Below are experts of layer 6 (counted from 0) of a mixture-of-experts language model. Rows are named router (the router's row for the expert), down (a neuron's output weights, with its number) and show model dimensions 0-127. Each number is 500 + 25 x the weight over its row's rms, rounded and kept within 0 to 999. Numbers have three digits each.
After each expert's rows: "comes before" lists some tokens at least twice as common just after its tokens as in all text. This comes from a sample of Wikipedia text that the model never trained on. Tokens count by the router's weight.

# expert 9
router:486520515482498525469493493496528464497531505493494493528517543495508548530491551466506461478488466505508450517497497510483500510502534520526534471470527531537506527520521500463516478530522506464517583487510487452490528531554473457462491514476488539510505499523457528508518486508504534516504475481513487501450512488509515500517530495478520500485529473502510481528549498466457495514479
down0:517481522445489492490483484475515523509498509520496499454483552497507497525484440475466521567532537514495514465555501528497541495504497526523506499549494500506519521488480531485490497505511489493529512454550527504492459486513441521508506504505495549526465504498492543476489487475540494529499493479516479488518502478491469478515473544525479462445523477488509482470498546489498518520516
down1:482544498475491470494531492524525537469474498508497488556471499484494485521474503533524470547588465505497490536502505498499508484531534467482485492526510522492531472479538500532541485483561536475476534515500471495528515522511520485531514464481512554479486520476491515534503500523526487477531487513515507506495533474502488442499485498467505487519476480540537499533499501494460501507521
down2:464498506525516487470505509524504505499450514399543498510501496532524505482484501475485510525525530522515515507529532540475487515474508516517457505524493512457481466521452536461520537508464472486530536516526499506526514531528494562546488502503513463487509516490471501536541496472508496483467494476539495477465491524489506510498484502517523507481505499514474519529537471479486489538507
down3:512453523523488468428510538461463518492496510474489501492490445553537487463499499531537502458497484523484523515505486469491515485499492525476472516486520532495522509517519515536500487481493509506532540513469480498530535484512518499493477474518499490491521536509465471518475502503511525523483464433485515428461457535514494506512517502489536497525487512487487476491505498493437507532510
comes before: " the", " his", " a", " he", " its", " birth"

# expert 10
router:485544495460483510507463528507504472492521484495499520515543498519488495509511499477484499505470508470475511464468483464521467510512538486487531471505542464498525449493475514458522511525517524484463454514450498506483484490515531452503498485535497524508509496459507477483500533461544511514521504510508473484534487515480524499479505515550567473469505485518461492528486514497531533541566
down0:506548537552496501500459481496531533501517503502507482487492475506496522520489528478489518526519483479481521521458525462489520493481477482487486564510481459511510473479513513489498489506474517468515474487456442507425509516522506481487503467473479507496490485476469493497544468522537558538506488527489543491485491490502497520526479492523469449442511477540528491501487487484526524481472
down1:505460521489494491528492491497477525529451491494498510505506504541494509507514530529507486501521475469466485482551533510522542488530480495513483466499475506498474528482486426475533493522523489461507468447514521502489489490428512492497458509531536486477476480484516489511486518517448473485497472441525509495509448530465504492549470507489510510486532484534471476471533499484495508479471
down2:513475491497501515485495486527463488500492505499484575500479517522483498518474528495467510478522508497531547515505512503533551542468479497543527516487519485475462502529497532489506509488474525499531490503507510527497500484573526500495485530537480509467506481525470522491497515494536491549487470525457456482512532493538490438466490481500521490505539471529472515466500459559518515499513
down3:493488534465476495523500516518508523505505543512543510510484511479537481492533527532482499504468487498516486514544554520466474489520517489490526554524513488504479515498485451464494481509475508539513508531527504531479533504458437434496547516531492518532489507518477524507524545482484476481484525493489551492499527502508515500487467500466524518536511428470489470510524504502477478504514
comes before: " |", ",", " team", " (", " League", " Championships"

# expert 53
router:496483509566529520509548477479482485541493514510524480508505517473481467488483543488519465497536479478539496454521480524508443523499517514494506505501489466495516473488487528470516493448524493499537573551509517506486510440508514460503497500487509514468442491525526493478541486489489502516530478474521486487515519447503515503480505445496481512464503479493535476496484503474472491515512
down0:504451505505510513456510486539490523495523530520493510493510486494513526539498517514502506445538508520483474515517457494450425505513495509507491483476519511459503541489491564526508525508481504476520527454525508478489497509477487508498489477479533533568511501506485521473500523517502518527487486523463488525534462500468486494540513474511554485496532526526542522530478448485530508506493
down1:531485501480471490477499475495465518536500474509534469486490513536464474461546464491485467497517509495521499501494489489477517470491489516483516560486468524508513534509463493527470523530466469482511539507499488519493446484519460540481508529503517541530517531488501505501495478536487536530537528530517507505499510501498524481472457467472521492521496514458497454526488434495472446501468
down2:477502524494474466470504461492470478520489472494478545494517502452513516528477504500497484506490476465524477499450471507499517453546524471498488510549525492515503512495505496497506492449485480547510525544532539497530530486512511504477483465518445491437481497499528481458493507491499514521524455523488527447497567456494486475507516486519496484486511486506496487473514478492524444492521
down3:490494461476488505501536501483563536528522561532497453481512465529498512489500509487484486522491489456471525517511522513523508541474524467519519520515531531462512489484515493479541490473472524508451468510542458492492514500477495492461484539516521523510543522501472536508512535513502496477528528530485525466500515489490481507476501505513511494478560506500542462510490465500509495513433
comes before: "1", "2", "3", "4", "6", "7"

# expert 51
router:512498479470529536554486500495510446520477499516505494493511530521528504513490556503511512527479496554478432508485485522486540484479479512458525481496515450522515473432492546475507508518520513497480499561518542520488504454489501510516484485502491525528452530543492511507474458525522476486524485517492481494488492485546523496515500503459502480497496496517448521507536503484509515511466
down0:517526465481561527477536460518485528500525564543527505521497516533483516515528487513468494483487476528497511522546530483469494472501486495504474577481508528490515517513496479511474533489475511497511493505502488482479533481470494468512532503508513530530501514518497543486537520495542508465523484506505494480486503488485482500518478501495513491560456478476517483528471472507574551481513
down1:549505507504503485448485516547471481482471497534499557514525495529488510488507503500518516472498540504487529465518519526507487487512471425546501507550459518475471479486486529518496509515483496452481508523510491452522478559532479519497497499507494489449504439513512524492485491509528482534539500502504577517466517493523520541499514491490458500502505501476501481495489518513480475502508
down2:529546518479515541507475534506533477494491508490486506493521513484501470477497508531506524492507496535527469549477477484534514503506517504514465545458464487522514499478503515499502479536512547488518422467501487523478553472487511538513507466516419487499513508479506506499511511460499493501450521548496473518502506551495510541493526482497478503514481557476477484518470467481497483498495
down3:524518492490511526513464552477492479435499493484478492464485477494508476484488497481475533489526499504455520506474494500557552510538471444541545510508480521485497485501495505520458509520498520507493510512528530476504509491461526517532522530484503489481462468514524479518500482478571522489512478533481476498488498489530460516522553508481506528454480523508490522508509531514542478479454
comes before: " ", "\n", " |", " —", " A", " Ret"

# expert 21
router:498505473502480522519526477516461466507482516544566554557453516455461492506516498502476510498450541519509515465502497505512525535493481492488477517469546510496518487431529518496456548500513459487489512510477511513492514498515468478495496490516534516499505508487497479507523452496525467490488476519488447484542473490490512501537487462513511479516497497471521506530527511474518543477489
down0:516519500488527482472486501508501507519483491524461534485445544519520466487533507459484438456509450441489539542492451502483480492515461506465501513526524499473467519544490482486510484463492509499512510467503480488517552526480516504491520512527472460454512457469481486491478503475481451507506517524515484518499487486549498447478512489532470512485493474470488512516515513502477507509505
down1:485523471498478511542496516495497510534480478512515531492486517527551481546497519524530533474490532506480533523510433496483488492520454507444478526450524507546511490494489478490490504458470501508487483496489530488495504540458510514490523458500527478532553519505488492502516553526496484506508491541504491485508516512496503458496458441534504522497480495519463447487483488474496554510491
down2:434515506514515487514551516486528498447515506504518529522482509512482509552484498484520503521477492489477550463571476502467477495468533486468537509531489497501499505540497547501528532494479481520548528499503498497484485536512499527550522487547525474538493484511514499506477513500494478519483479479468453506468487509519496492465506504481508474507507487539509530559507477474554515473505
down3:485480502508503544478508525543490511482529575543518505474478475482483470501527492484521498506518491494493480494550534473462488479508518518517436474478564508485534509521541511504542510500520500491492506467493512553479489525531484532445523492500519512495508471549490493548510496513504527529486518479531498484502486507465530479461471508516506465501477487517533463448497512531505490493532
comes before: "1", "2", "3", "6", "4", "5"

# expert 63
router:514471558496516479531503491486511497483471520536479465501523517504479481501498516480466487468513534485533476493519533530512534488476523500468417479477513497537495495506531501453455500470503534511488424504465512473540534552455482531487511497497502510517490516523488466512498444506508486506542508486516487530475508517457475455511523482495509469510473486497504534500503510519501473489477
down0:467521487513528501494486525533518541512478492488549528507519465478490462506473484565526486503501518520468546480491510467502520503488445529564544492489453480528524513472504506458519493493515468484518510528504490509467478515503542522531518541469530508522448471513529557493508481517491546499498474495494513483534491491527484511499525489512445496493521524489480489529465474499508514469501
down1:503549507436519501479536549517513480491514493511481530435466518500534505489469463487515471502510517515494507493532538522526497464479490479524498523465460492503468474536466519505471493510463489508519511504498512521513524498511465512473516554474495501496500516518456475502497468523476460495510513475505523502487512516507541439454529496508515502519489548568489541502481537513512532508491
down2:473499476490513478494472538450521500527518446509478484497494458483491509466483465499487477457518495440474484536503500448492455474497483488510510503489485525535557533451490488515507515502491496506473543501472506520522499484488497449466481468518496466490507502460512472493510507455463517472482506461482474455504485509490484496475482464517498477499529544476485491449512504530537543476494
down3:486461489512455518501491504556492523499495466489507500474507530518518491506485512532491534472455485467512534510503443476493537450519517503503467541503482477532511495543471494479505543533491463481528530507464446486517507493505542485519547535504468481533494528517492542521495492531511568492498504481499510512515507494512499541501549528501498473465524505512511533507531473459481483495520
comes before: " to", " the", " a", " in", " that", " on"

# expert 45
router:464488523475486472514463487473467449482497507467497493520490498475547502509528554432463490493550528481514529494508502529520482509485502525520470454493498483536504530495518478518496489504513497469485481489516482450501485487519525463519515468515487529552441502513477480533494483473533478523500473476530499469481495511474470502473514462461533511482512501527497493551517455501492479532528
down0:501491471510437533485518546525513505515529495471495481513498492531486520488500503524437500473518533561510492493533485526474455497461511461483516497532527532488516484544530506498508493516505494472466519512489507495462462480501483484468537502503494481540487470463518519486512528534500501495542552515499506456499491464491547525448494501499463512516513539521499485504471445534485524519506
down1:522489470483535516544519530490475480493500525533472473515510538520477490515460494531476517476498539476502530485523506507532544539511510512465511518466443478484500538503501509472503507522489441485522493508503504552513500449533469481490461492509509487434550492542495496457552516472510513429492499529525510499486485496478541473503507533493492496468499526509519511511486507522488491484504
down2:545500496497492466470516506511501460516507495448492515484507461504507507470460469524510491567495498538465495525527521494430490495493507485517501467517465498490521501509505514529493471503467434510523521478505508501478509456497483472518529504513534466506548480483505502525506511534499525485493478445502536510517479441501458549511491518522518497506491482484541456516510522496515442527511
down3:480511452498500511507497464475512505470546510492512483498508545472496484540499499475472463522533466489519504528509521472526532524510497480517530484523553521491509491506485517492442520467460475547515472503471508535511510444457486521524478503468492504527520494499490467491522478500510537488460506511502469464490527502477511519499459474486512532569539524510502491501474520540458537537484
comes before: " in", " by", ":", " the", " on", " to"

# expert 29
router:510506493500469521483522538541472482540475493535518553516486498524543473491504507478532495491493498487519458465534519513504481509471501488435512488535527464443460487502469510463459493483556491514524528565498467514493505508537528522504481531489497506505466482476496522509516474506500480467482505494503501483510493506479523472495459500494520512502522491554433490486493560509519501493476
down0:485487496496468479490532492489490501480504499530511507489496492473474514464539513482495457477480495539459487519511486525497511511459491490491515476533520508452451490512475507504462467545491494503521519515495509472527521531543528526487509473493479470539454502507486499499523492517507552436479490465464456505453554456491517475512545485477521536529522497525453489510516469511475464472515
down1:533474505511504551473559458498482491509501512485490504463459507503502527478505459460506510498506499508519483498454504502474525462550492517476495498486546487529444530502549525522480454475523485489476490509488489475481488504448496487531529545517545485527501513516495488516522490489506473513420463488514494502524454506515557523467501481497511526509492531524525474486493503467501524499515
down2:504513510489514493457506477486501543511464513512517482497505524490524495507475493498532506503506491461482487494499482540547455506490499449545523495497488532468541489508506512499449493543520459496496493535466492498484447495508498480490454502450504526531500503492429472513472471543469465498516508528483475447487474511498500521517450544479503515451475475518479481490490505547478525527504
down3:529519507476521502524449512496528524475540478467554535503472496485547494500509498545493488457536490494497472451495484501514494518476454505504550457475506538503510486488528497493508506472512505505531471470471495502485484495531470532518482465540490503461469486521509529503506479488507481465512488498493445483488495493484500552524443506483468533577486538495492497507521524493505522509468
comes before: " |", ".", "0", "%", ",", "°"

# expert 39
router:492489449490466505526504501542530489508477482516470484518515481531505481576496507479515483518486475515416486485510544503487498483497515483447541482534548524460478472499495522460470533537508498464520521520531509502478489504490508510536475494493480503528502490522492518526526483483499527480499535517497523464523536490503508493517501476468512520499544477500466449481504506496466558533485
down0:507476508485556459510534557470505498483497540465481505473512475470487488535489504539536456504512482480540526501482451467527503488500491497479551484475493479524477515541470514538502504546495563465445502479485472487540503488518555508505532518511472500537488460476520476499488508497469530468519492491494491466494489508467468503527513521478522477516538493485519506507494511483485474509530
down1:506526491543552484518492497474514497500484497499447541512520505480505474475488497504468519462551512507510466566515482508499497494471552533506472446471503452522493516519553532525509512505538539476569509474540467484501490469523516522485489509509516481520527539510508500458501477513501490499497517480510509491454527492496520546511506523479493517500474493493492524469469521519512517474553
down2:464470505554517468512471477482445490492524517509499511495499534523491482503474475492535494515447531539502512504482499473499510498521488495553527476486504506498490475514510521526552498510530479474505486488470529457469528525505504547486494508476481545480539448526494473484487531474508503469500473496529550472519521511465474525502510522492472500513491513520468487544502579528478508487459
down3:556526533542489479523521496497531505488490532498514512496476477497519495482468518466470495460507510441556503533474519460521488546474459455517461466477501486525512538510514508550517533455495458488474521523480489500527531517502471515505439522478515474497487498497502514490505501556520497502509508513518543506505517489545481532458522525478513544514506515513516512504506471476493522504529
comes before: " |", "–", ",", ".", ")", ";"

# expert 25
router:533462484538466553517499518493511498542507502461517505500473526470505480558461449494520492495507479522447486476487498499502468488575499507480503494542482475486477523442500500495479468499504536558495535523494490485473509444521489537495492507527500509457496521525471467502560467517513510496479560472479475497501533478514486498499475503514478509514500535503505524507506488504519502502498
down0:544505527498501485479550496494497501485493479513505505513466522519456494501474561496514484475489491453555491434520512474518491531556466479512465526511485477468514492543535477475500494523510490490478478522496540501493527499502493490457507507484544444510486502461488467505535489496479504508507516483462505504541555488523476500476494508500454540518549466486529526517489486500527490498465
down1:509488504458495461543521479468490501477467444484477545497552492487485484469514480516481502502488539474519476464469467474458532468514494497533522482491568480496445486510508511499494547480459515500540513493484529526464493467504525445502527454554509544484511499530486483489510537512530488512490495512498531529507508478487484489499479524511509496496524501546492464481518469516493481502497
down2:536521505509519483481533502497494496492480513469535473476524532493449548474514495502498516516523494539467505488491505490482473490505522516524477493494483503480479534487511493508489517533480502477456480465462451484481461479467514459529519466486554551525494525505507503517539525508472497484467522480493558498520478516503527515561484500480538471545526529497435528480502500532458509508488
down3:496498447486477497528535492484525522508480472520522472521518525521544521482501507513471532517525520473472529507536506504473487457526496536472529471480501457513488508552475505478495516470483450473487527459508532524492507532565493507479449497490519493510545492493509534496463540516483511501488499488479506510510476507458491538470470478505526491506476527519526538441478464487466512535490
comes before: " ", "|", "\n", "-", " Total", "---|---|---|---|"

# expert 34
router:516502514498482493526473498505537532483490501545489547500495464499503542464511462522497498491533518487519510512478518463485435491475496506471518491510554461523477503478504529498448523499470481523504491480495464458519529580450515489500481502414498490511491492501469507492518492464517483466522481546483551523508499525526507521497509496488487478483489492506492538477515523504504518464474
down0:517535544501471529516529504510537449489498468468509520493534524497562469498475509545454560471548482507525523481475479477472508509503505470541470492497492489524494477512554515475488464483531498462557477495539491496479485526520527527518514507493488489520488460506492499497487533492488506463491529500529528479549490517503482527524505484492522522519512528459516488491509463520531498465468
down1:449481497497505538531505486515522470566510541523475480484479479490490452502517528506488533507469492542474498478584541483477487502472482514495542494488483491490494462487508533489433515492497466460494537513522510492537522466494499513473540528494506490512459461520524490516516491503478490530512508492515549513490527513484504504486522545512479444516514511477498467501478534486525502487482
down2:491444524478527518535481510500520474490498470560508481484508473474491451528477510488483512475507514496511520464467507486475525485523471508525474498542460498516499494506493496500518471520525504502531489492511480460508515451528516499526505469451490520506467431459518490495490506447447451480513506505500480496485504529502476506537480463497491553521479499443488548509473508476511539495524
down3:459496460486520496472486487508555473434524543507504509525516539458510464522472467495535497500514513536505511507490491550515545493495474454509500518482498536457462461475489510537450505478500488509495497502499524485517504545507534510488511491502518441519477518513504530505488515477543486526528507517452505491453486482443509508492490508517533510515473516523502484485550495465498516474481
comes before: "s", " of", ",", ".", " and", " in"

# expert 8
router:564511455499507478499497460554495497521505511546543480526463516487498515553490505499508503503500446488483472518490514497515514516475488493479489462485498467483505476455500461471493517478517490544538531502511482524485487511505496495497441453477471541489487522543510523494515502512474500440508529471513469477472498466468508488513494497483525469511511483548492555468527496462519521471492
down0:521477455492502494510484472515503513514482502485507469485514499536526475491480513506556479497463485514441543512501474498509499513508501464554492474479466543461442485470478524504530479492511490501475466521515510489478531538531513528502494490421477521487479501547488526486481508510539552523516542515484488461520551493514479483490516492484568482508486503469476485476492505484507510500506
down1:495521497464517484483512520467493448539501460554431517523470559454577488490531512464496514497474465465513505521502494450503517509539478476525483499510505500514493477534504548480489481496473502441500449525505472488478514485470488501491481451486484506476482482494521474489472539484486493503512518484518503484508516520519506494492509505537523512529475508485513485523528532507461483517519
down2:482455436451499489488499510524481512516472501533516534476516531477486496468482489452494463525524537506499488519508533469506504491527475512497483486515516491489458487471501515490516526491501477512505524473501493482521505471548479536499556450533526507500524520474510516497509520448523515477555486478504503515513509490517543505477518541560511493537505560490488536532515508558506507519501
down3:488524506482481526500501514486510482495500491485498478506480501519481508456486517507521478533469498491517549514535487499518472507526515536440490501491437514465491527529454531528482550532526512523537534495495517524486524497540463469527507451508500475528479412509492507446523503500525464495481480466487536474512519474520512505502481528489504569511494475495511515513503501518526508481475
comes before: "\n", " the", " The", " In", " It", " a"

# expert 57
router:496488510486518492489445517453460521481483533529516482532509483473487496510513493529508504499548584481474504505489506463510480502518483530494534481512503478539526511492484512461548442482501466485488515475507487536515532473476543458495505511470493489493455456503524479498509502461510456452483501500476486495489469501481466496484530524515507549527523491523494556493505485521469477512513
down0:464514491502435513465499475501519489519507481506505517485483518545475525466516465485516534506503496500501482475504499481511532506538501480487544555496448497486533529493523521515514476514478504507531491508539525528522511473494452534495478537492504490508519490509462503495467470500523481430544498487506502495521479512543533466479529477490471502525522532518541471515477436462514528482460
down1:519531508495490500481497485526474494530532528497446468494526488490515489447496519479498525514504493490496517479523473513507479491581476500517495467477507449492466465530521511508481525500485500486493464469544540491445506489520469531546486498505480464461473512488503497476468507477519494466480511506462486530492472475493495512504524511583506466490462511507475497476529512531485493551534
down2:551469470479506504529504458498510473495518511496576521470470494532523464485479474503525498496486489523554509473478490524496474509479524461499489502469515503510526512488516496427494528513496474501504498486484515510502513484464447481493539484506469494491467545516522501531470486493441512468538506488492554534507496553489451492490526519477494500501528475489474492493522474507486494462451
down3:472498489500497506500487491457481510513492527494507511512509468480490508520471490533516516486522502576503434472505453491500503491475530546457502548506536485505553533524522491494514504540525505511481496509472516536506472485511535531475510513531477477479488497496505510492469467488522500515434542497498527538494536501526460530531569522520534522493495485483502489470511528510531531521524
comes before: "s", " of", ",", ".", " and", " in"

# expert 32
router:529540532500490536505531507512521473502520478460481513498502506514516472499517508509507496538490508498480478513506514499497484472519505516487560510500506533465483522462460471483474513540530481463500552505519491530517487533448544485512485476508497592523475498513487503481475497490493485453494520544535489482469498530473474434507483476515517520493483503504469508494472491492470472493432
down0:517523523508493529483540477565488471489496458554506512491480482457507513506482466470524471518502522542478525525472493477505449517491539467485492494493494490493528518472448483480524510479528511489447525464520523539504502505473478503494496505496537489498479500494451467462540552518507451552456512481494530492468490498483521536511485509500484528474474487513519483461501466508481514507502
down1:543483477528465523523489494537492481545502513518481498498498520498523494508525455464468539535507514504521483472488540520521458514498482474460507534482485496521509483504481483541517538484539506473527506458457501513503511491555505524489497494474487495528448464524536530495424494540471478477452488487507488482508520478477485521446487488486513518527496496519524446528517512480483488484490
down2:511477483494500487467516470497509485486492508530524476465515453490461488500522489518480498521431515551505536504488478513503488537474513502467492496464554478494480528492587530470477515525497496546515511493488527475458475531510522489485500515480489468521480520522497460508516419517478459479529513478511525463466491485501502503468484522458512511494494484471513455496488505524478499510504
down3:497506507491518497548480492472504531488537450529495484507535460485462469531496506483512489498520516502513530542497493489507465470485449514507528562533482526493482460530506524534487498499522499515523466512495523505488521538485484525489516497466518530528522537462548490523528485472465506500456485470516533526499540539517485489457501529477522514523554505495490499493538472478480503440481
comes before: ",", ")", " |", "–", ".", "°"

# expert 4
router:479481485473461494502505514492500514537510496515493523494517519437502521480479513474465522466531486525556524478482520518498499528456516511557443479510511504479538516457450522485492484474472548486495513525479506474521518440470514522498508491514483527492475500505489485510507491497460523523490557478516472487508478563473504536515517495462472485541499521480524473515491496485488454521473
down0:494512438494485500512464499539477505495490510518535517518515516511526495511449494464482515533487502509492481500473557552512496530506498541501447491456497510522467513451458486495548467523488495537450492496516464454523522491520510498546510498500506512535449509497528507479494510487479475517501530520473454499501462485480535504458512471457528478485500534499522533476510477520515485481491
down1:435449481527526482475493498471520506505468491534505482493512478543481498479499466521487478460543513480536470502491486483557489471528512469510483481492510530532549490532478505536501548504481529473468469524480485499512490496488533486451537518508463515478540527525495461517460489479509549503505465491502482500467482497514515496492506464488472501495522447515547518494490505453487497484511
down2:524447482498497490515516533578471502503487501484548527529540507526479496507493490482497504498451520499499496479517509478518514490492502524510533461491522549476469452461490465490524518518490550502512498504500499497492449473454499496473501502488488506533509462506480486488508492530562481509500484507504566513464547476539529496528505475480528548524495482528523486487499522502515503448523
down3:507543509513520524533493488476551467555507500505487460453543530481459491478505470478477467539479530512505464509484491471550524479513462505462496503463512499461529496519512487519490491539501499523512512531453503505482494510482496502526468513506463512475516537492508509477530469523538495507505505506512514524517456527553488519506512563517473502533505513518531480463502532465511529459483
comes before: " a", " was", " is", " also", " been", " an"

# expert 44
router:483503484492504529505475476487494488525503510509468430504423506469487467506511512500522498552518486470500483442498555501484563513510515525478505530440493517516482466510483541475515505545505515492528533522511512514518467460483519509517432510530473495491490507507475507527471492518508496497477528525498496465499468506496512524534503526525488513495515470520500519538520523470476465520465
down0:529508525484494432524489536506567487460479451483528479505508534526498518500489483452481504496457503488525516503507481497523528497495496501518512489457456492499468500509504488501491442466501480530477550485502530489509494458527524457500457531495465524505511508505510543494512464516533509454507510486494526491553506453502524457510510547493486484519484505510494481487493483525525514446472
down1:491533501469477536506552467498476477521532538512483510522550535533491488483475489517477490507542504494444530512531536460527487496544495496480491469507520528493489467521474521486524474510535518474512559480547511488491497511519488520502545493517511540491520487493517509512538529466508491534543495499469506560506523531510513463477471497521487496494473492518453493507483518493494462444505
down2:523465497487502476513521495552502457498531525537549508479543474521527503449485549514495506518484487495475458532494540491474508519494496485501482476499516526489524480504476502514548500524514521480492501451495548490495557531481518513487438470527497449530489487465476503489459504526463538497480524517471499484466488481520555503514452506510518492531509495524504494539510515515482534493513
down3:486473507495465517532489568511475519523492550487486479498515457465466462505516478516499478481479517451539461499511495503542515520519501462497496549471461494510474535453465545512522438496489509504502524534508468487513496499505496523519518522527479538484519459481523477502488491550491531485509514472541524505512521481488478456502459479527514517516457481474515516516517526519518510521492
comes before: " ", "\n", " The", " \"", " A", " United"

# expert 5
router:502504510463495492487493494434477461515491467498479518474495469519523526492522496453494493503482496438525476492493523527445439487522505481531500515471506495561490517504474502531534507531493497514473493524511486518536505455504498479516519493509487473488459469467509517472475510481502463522434514525507474512523534537481471489487534461547498523462509481509446506504512513508529506534510
down0:521505482549535562484513513528528498471520483517482500491497557473443511518506510491504532493494431501492501509498495536518513485513479452502498493546494520483494521509509518480444498499472536494507465480506512505474499484474520485514498474455508460543495513514513505501480533543515466508525474427446482480542500484546526487500485470495488492522491487527503507494548493476476502477474
down1:534505531499502507509530445468489464481506491460493516475523500466506540542533501520508453490515456489512524523480498504483495466475524530495543485495531474493529495529515506492418520485543501481514481539493477468503504496529485504523465487486485474495473448488467502475485502491496500500498522497475483516494470559515488536522549431495506458497497492554518498515509520519504466521495
down2:534530485494513528476503523486492551517459474521488503493470510494479492478492492503497505441565477529518531519490493528491529517564479516464476511500498503504492457472557501486506483450488493489478497526475486530522505503454535471489531512500484487479487462527464446524511462508504501495482503533503479517483518494472541507567489492477499487509494547472480493532479483509513543453503
down3:496489488443544475516476516504531577515527491487566509472480487490464466501554474525486497450530462485486510463498486508507513496485493475472516503498505492480452459505518493536524526472515510524493539499475484542539482548486521527485469492511526480507515499470528495511497448478505489503477514512444479500510489516473522526484501476508534528494485501478487510488484492538529484472458
comes before: "==", ":", "=", "===", "\n", "The"

# expert 42
router:472487489503460479505473510487498493523518505509503502485463512488489485543522504512532484486529445503484496519491541521531470505507492522495530487475558507460518543519485507426460523524498518500552510522524492503488529514478516512551467531490502511504460484516478498512498489485471527464501556536469478489518477498544525520494513553525493471493537523507548486485511493448492499462466
down0:498490524477556521520495497463464507532497525508498537444478494488517490491505542499455493490534475484486502530515490500525497485462505494492453500525492496500542497533461488544455515491516502525464510497516435543474512493494530464463496486453500501523507508506486457519488517503480542488446474503500511526535580476517468506457504518523454496477520507536498497510483504507512497494507
down1:476554462467515459513515482478506484485504486476512501472484486490492491470500485501517509535498498508532504484494466512534516453489533508500473457535523522485505517477489498533502472520496511481526527545484493516517504525523529516447478508468487556507480471479500476474453564511530502500499464502455526514485535442497489551521478494488511516487436496506477488494509539518543483467534
down2:490422468519515481529496476516487523509512529491483486486475506535501490512542519499488480483509508490466497520553538491550484459478504507496478454501488494527480531501541463514517444511504515545473503514480486505496509515491482508469486488512558485529485536503529512523488553529490489447484443513521556534501442491500531478504482490488494540503527512503520520503519490473518508504521
down3:478517491501497495486496522509521503488530462484487468510531482516510453496489535489522519459520515524528518519498498498501462484490464478445502539537510470500527498511492481477504491503472487508490524495488513560500486542489531508508476523557470525474545525428458504508516541491494465485484540489464510510487538487477506527533520476515517514511486487513446490537503433487495553506481
comes before: " and", " but", " the", " which", " he", " a"

# expert 28
router:488500530507527510516466514505499507511477468505519524498524511458475497459477493510500484486505477514552508501513456522431508487506500527506464518519484472548445512465508545448488495513514482502505554561521514464491481526477522482519479530529459532514499504482518490497490525509532463469504497509510446535500563496484490469484506484520486497490487500505502551519521456479464491491476
down0:505516490469466460470467483514514522519505460465471457544451489477484514487476452550492485489532503508517545435514520500472511523512488524516498484505535476492513502478479506511518519481548501477543526472543460518457529537486476470486487524486512457519513529455464522479486507524507521524509493498493492494488461524492523509514508517472440531480488486466519511516514484510486475493529
down1:501543485509525515492482486504475491519505464507468459470506498480436524497530474499513462498500451515517529495478438490512529509496528532542493497472515500531502493520488541493458502539502523542463502504538559524513503524524513489520479514491530499523547483499507528477462451558486476488486468485472496504503529516440526496484454512512514504494499507525525551522497473508489506490497
down2:473437481502484531536485525482516477481499539502515528516502513499467518508461533491509505521523536512530492524485548509496488506459511518508475471462533493540537508523493511487533541520465506490489539522506522497477502548531539462506510479490482526503539490465488490489494481497489524533472561477520506539496503433524504500456505524550501477489498490482476502513490447505519467463496
down3:563517500499539486481511508539534507515482446509470528473504519526484521442479497454517506510509504497511477506478527454483472524467503472524477540514495544526463526507503516498450500510513502543498530517436522453506501493492497503537530517506490520477533544506544469496542496482455553482511531483489508534487517500534500514498523493485468516529534499466520509484502496478510513499489
comes before: "8", "7", "6", "9", "5", "4"

# expert 2
router:495514460514470493489539467490509460528446510513526480546484475504448496462508546510518483559487490497510515505483510516474527517495500533492489485514568531507472516448488504500468511519511515451529566526493516471495494533477503532512506435515529540508468533493495478500496481480535514496493502513506474492509504504500500504519486490480522495488454474492478474552493483457533503507476
down0:527471461504507487481526483455470477499518468492540514484511460486498486486474508494512472500525533499479480488513500518519481522475523482511506510464520521505516534521471529497502492522495546482500467498480511525476473486453544543520458494509522515496548534522496532488521479542452486558475534512490492489502510511533507481489500555537500508494477554484475478455482439484534465472516
down1:486441544503578511509504508530539509498478481488497507533509514483531482442486487516488461499500484495442508499481475480482471517547517509490492499535514461465495492546466518522512505513529512523489521488493484510491493490514490467519495472457533513473475502524523515517502531492445517458495486524485494516465426521532475485496477493492505534491487550474470533469497504494524526506518
down2:481484487491488478471467487543520502446466495499520512533498506523524455464485518537486506468463481471510504455497521475466493433509503491525532495487499519534497515465471499501479491504513483449486512467487461503503505498489543506502527462489525495496495490471459480518479514478483455503559436515470507495505483532523518450510501537509497470532491500481544515541468523499480529480524
down3:538456506518481516537499473478539522480555493493534472523468540526507506508496489529468531498494489528452498504490497527494460474484445490475493527513532527492527484551517462484539503527509506503473469539509527498503561509527456538525489513461484498501510518494532499533501521486514472487502503475454488463530519525515505508506531502550500466506494471465534485490507481520521482544517
comes before: "1", "2", " |", "3", "4", "5"